Experts of a small language model.
Training: a variant of Adam for the experts, 720M tokens.
Below are experts of layer 8 (counted from 0) of a mixture-of-experts language model. Rows are named up (a neuron's input weights, with its number) and show model dimensions 128-191. Each number is 200 + 40 x the weight over its row's rms, rounded and kept within 0 to 999.
Before each expert's rows: "mostly gets" lists some tokens that are sent to it at least half of the time; "gets" lists some tokens that make up at least twice as much of what it gets as of all text. This comes from a sample of Wikipedia text that the model never trained on. Tokens count by the router's weight.

# expert 58
mostly gets: " various", " of", " Of", "Notable", " other", " numerous"
gets: " of", " the", " de", " other", " to", " for"
up0,221,256,160,239,203,169,167,293,84,173,258,190,235,213,236,210,159,194,113,243,155,153,133,172,220,154,214,203,239,201,186,297,202,153,129,237,179,259,179,229,196,188,303,185,252,175,198,251,162,188,180,196,118,184,232,144,230,210,186,189,237,275,258,193
up1,249,294,255,232,178,167,180,237,166,208,219,221,163,220,150,189,194,177,215,309,171,157,223,159,227,168,192,274,153,166,217,181,188,117,232,214,288,169,167,203,246,258,235,169,197,180,173,175,153,212,264,88,284,303,220,199,155,174,198,170,218,226,207,248

# expert 252
mostly gets: " There", "There", " Due", " Known", " Type", " can"
gets: " |", " |\n", "1", "2", "\n", " was"
up0,148,243,193,198,152,193,302,205,203,225,174,226,212,242,177,223,155,210,175,164,222,166,187,196,244,205,221,164,190,196,212,236,179,171,233,284,244,203,172,258,181,172,181,193,238,299,146,226,278,199,142,249,230,283,225,154,151,219,215,250,203,217,199,160
up1,171,250,190,255,206,224,212,203,225,183,175,176,205,161,187,218,174,163,188,225,157,265,179,167,190,241,249,181,172,194,261,136,197,150,131,223,206,227,220,232,145,224,193,142,234,248,184,181,202,177,188,201,190,205,163,131,213,191,150,192,214,168,144,255

# expert 233
mostly gets: " the", " @", "The"
gets: " the", "The", " The", "'s", " their", " at"
up0,180,158,181,141,188,280,73,239,224,264,162,241,145,249,236,220,258,211,172,146,175,160,219,240,216,166,218,142,157,191,222,159,155,163,211,252,110,211,179,219,246,137,247,188,118,184,299,211,146,227,156,238,140,137,244,198,146,147,205,270,245,207,251,218
up1,184,145,283,173,166,172,225,194,202,223,183,176,227,196,110,225,253,193,152,234,207,240,252,224,195,232,218,197,215,202,224,278,168,271,215,207,148,158,247,206,204,161,168,221,228,221,234,161,231,216,223,225,320,176,243,231,138,221,226,248,153,189,160,203

# expert 242
mostly gets: " well", ",\"", "\","
gets: ",", "3", "5", "8", " well", "\","
up0,197,238,200,143,136,282,179,251,174,197,127,214,206,206,265,194,214,174,195,261,150,162,215,255,263,126,149,187,206,213,160,298,236,162,180,130,226,230,227,174,204,194,185,203,161,185,220,226,172,187,262,169,162,221,183,129,159,223,193,204,200,182,191,128
up1,167,173,221,192,250,156,283,275,235,182,128,237,200,244,220,208,168,159,166,158,208,258,261,191,162,201,316,193,161,217,163,164,65,162,195,161,154,188,173,212,125,208,138,192,212,250,187,243,229,221,238,139,237,274,247,234,114,226,209,193,174,163,171,227

# expert 225
mostly gets: " provide", " allows", " keep", " find", " allow", " give"
gets: " for", " to", " on", " of", " with", " about"
up0,232,244,165,210,225,192,212,281,246,227,152,169,198,182,219,161,130,162,224,129,138,243,245,244,227,262,263,160,164,204,151,230,249,209,188,195,209,244,220,218,185,189,259,204,210,285,206,198,178,205,254,190,196,274,227,188,238,255,241,183,238,247,154,216
up1,274,159,218,165,268,164,139,156,186,158,315,275,115,185,218,187,222,171,222,186,249,182,179,235,157,154,203,127,233,188,188,310,204,159,226,177,223,160,229,222,122,233,215,217,195,86,189,260,190,184,242,253,183,216,154,169,187,171,143,224,192,143,155,174

# expert 207
mostly gets: "urus", "ț", " Stadium", "ič", "aeus", " Casino"
gets: ",", "i", " on", "en", "us", "ia"
up0,223,197,130,151,222,233,161,202,228,100,252,134,176,254,275,213,178,212,210,152,172,179,143,181,201,195,200,146,227,200,200,290,140,273,192,161,213,256,261,245,198,167,183,239,229,174,175,242,218,228,187,275,188,198,154,168,268,220,142,233,255,160,215,158
up1,154,227,188,175,233,184,213,184,185,174,155,147,195,159,181,167,157,245,178,181,264,178,190,177,142,175,226,143,184,223,240,199,261,247,161,132,238,221,313,239,213,192,172,272,231,161,183,155,197,251,230,217,244,244,263,187,124,203,180,156,183,226,200,139

# expert 21
mostly gets: " didn", " ", " doesn", " economic", "ubl"
gets: " ", " as", " both", " including", " considered", " War"
up0,231,225,208,192,94,251,119,187,222,229,217,161,231,254,147,204,164,144,154,180,205,233,162,218,149,180,181,197,217,260,179,178,170,178,228,182,244,166,181,157,216,198,299,242,262,219,261,220,170,225,201,202,227,285,249,226,184,261,200,184,200,254,268,186
up1,254,175,144,156,214,182,180,217,215,157,209,139,212,162,135,251,208,204,243,313,230,207,118,212,222,233,256,217,211,242,208,166,203,254,166,176,167,270,221,169,191,237,190,246,208,146,181,172,194,195,244,290,292,220,251,200,187,144,233,218,214,201,160,179

# expert 203
mostly gets: " became", " still", " become", " now", " remained", " towards"
gets: " to", " from", " into", " in", " not", " became"
up0,272,151,138,180,151,173,204,174,253,191,231,191,131,133,108,188,166,233,258,189,126,194,187,186,206,238,208,168,152,224,221,194,168,257,128,222,223,249,175,218,154,181,168,166,208,222,208,183,193,190,168,190,189,211,198,259,163,201,250,151,229,160,203,190
up1,223,178,166,237,242,195,231,204,216,196,162,140,249,253,145,164,306,281,133,198,174,218,260,187,202,216,223,137,201,191,164,245,197,158,183,207,165,175,232,199,174,196,184,223,213,179,109,306,242,205,208,251,183,179,251,197,188,161,218,208,192,278,227,166

# expert 244
mostly gets: "–present", " century", " ago", "-century", " Listed", " cm"
gets: "5", "3", "6", "4", "7", "8"
up0,195,133,186,257,181,207,226,242,179,151,233,164,139,195,247,195,152,209,174,202,271,163,178,229,200,196,141,145,215,271,209,249,172,192,102,173,143,275,217,154,182,129,215,273,96,185,242,185,191,156,293,236,200,165,191,208,161,187,255,205,213,220,210,230
up1,165,178,184,136,177,170,161,197,156,231,233,206,275,199,231,151,214,219,229,107,151,190,162,208,154,225,160,90,234,262,266,220,135,291,80,192,300,204,195,236,218,230,222,159,225,226,211,205,193,215,128,260,220,170,215,211,151,227,262,137,215,160,176,225

# expert 187
mostly gets: " --", " respect", " divided", "″W", " converted", " forms"
gets: " ", "9", "0", "1", "2", " by"
up0,259,192,231,151,179,197,225,313,242,203,128,183,200,208,223,228,217,194,238,207,183,220,139,257,180,190,184,194,224,183,149,269,206,214,148,215,204,186,224,229,177,166,203,154,215,188,213,265,193,154,207,274,283,221,237,189,249,244,225,197,202,179,233,175
up1,253,181,189,218,98,267,281,212,213,180,167,141,177,175,261,245,181,144,160,202,206,217,174,200,170,209,189,191,207,263,214,259,194,205,139,253,230,212,228,179,198,222,249,159,247,209,185,225,188,212,162,236,153,182,164,158,187,168,188,187,209,242,245,147

# expert 173
mostly gets: " sim", " folk", "°", " written"
gets: " ", "1", "2", "9", "0", ":"
up0,169,131,210,211,168,183,241,289,324,199,176,214,215,245,130,149,264,245,236,192,161,274,209,223,229,230,217,200,191,174,199,212,159,276,102,241,151,190,251,289,236,203,183,303,219,152,211,222,212,164,270,222,247,238,129,179,217,163,195,177,152,180,182,189
up1,208,174,165,202,266,186,206,221,201,186,196,217,83,233,260,196,182,232,209,221,209,167,209,192,205,197,191,215,195,215,208,155,197,170,75,187,206,199,205,252,121,203,239,295,231,143,169,214,205,214,177,221,263,198,104,231,187,209,174,163,166,170,276,189

# expert 232
mostly gets: " Genre", " Domain", " Type", " Known", " Starring", "ess"
gets: " ", "ess", " Type", " Class", " two", " Genre"
up0,254,190,282,194,192,211,208,215,181,249,246,201,141,232,183,147,176,221,233,226,222,164,215,130,193,217,108,169,243,254,282,251,160,237,187,176,209,199,128,191,201,229,190,241,179,163,185,185,248,212,197,178,118,181,208,214,166,249,221,166,183,220,192,235
up1,219,161,206,123,184,162,215,205,171,177,148,163,189,193,202,143,144,172,240,167,244,199,233,239,249,232,219,185,180,161,206,145,221,206,273,183,215,201,196,197,256,133,162,256,168,211,321,191,220,187,261,259,221,247,263,208,172,111,210,229,196,227,240,178

# expert 139
mostly gets: "=", "The", " The", " See", " Animalia", " Another"
gets: " the", " The", "The", "=", "-", " a"
up0,204,227,239,174,173,211,185,228,242,235,228,236,179,177,195,166,140,246,144,181,229,186,193,194,195,225,202,193,175,269,202,137,190,202,200,273,176,162,189,208,151,228,279,136,208,212,150,272,260,273,109,277,284,210,193,209,164,191,208,147,203,211,198,152
up1,153,151,217,162,263,166,210,196,230,251,174,217,168,158,231,259,230,170,172,272,230,212,226,159,204,186,177,245,148,214,175,188,237,179,205,173,138,111,194,259,167,179,192,131,139,226,217,153,214,298,195,204,278,239,215,186,249,215,218,227,177,249,235,228

# expert 23
mostly gets: " households", " ISBN", " sold", " rated", " World", " UEFA"
gets: " of", " |", " |\n", " (", " World", ":"
up0,279,247,219,104,166,162,233,226,212,195,168,93,207,205,171,236,175,175,183,177,224,222,171,172,262,94,226,272,183,267,193,134,109,267,248,233,183,192,238,301,230,143,193,150,187,183,266,216,195,219,172,197,204,220,212,126,195,261,224,206,207,225,204,138
up1,142,186,210,183,182,161,194,194,222,206,170,149,281,232,217,216,169,186,176,171,191,191,230,230,199,170,150,181,222,204,210,302,170,229,168,247,267,184,138,201,157,147,198,253,221,256,144,217,229,174,185,311,161,225,210,186,242,138,225,255,208,235,222,209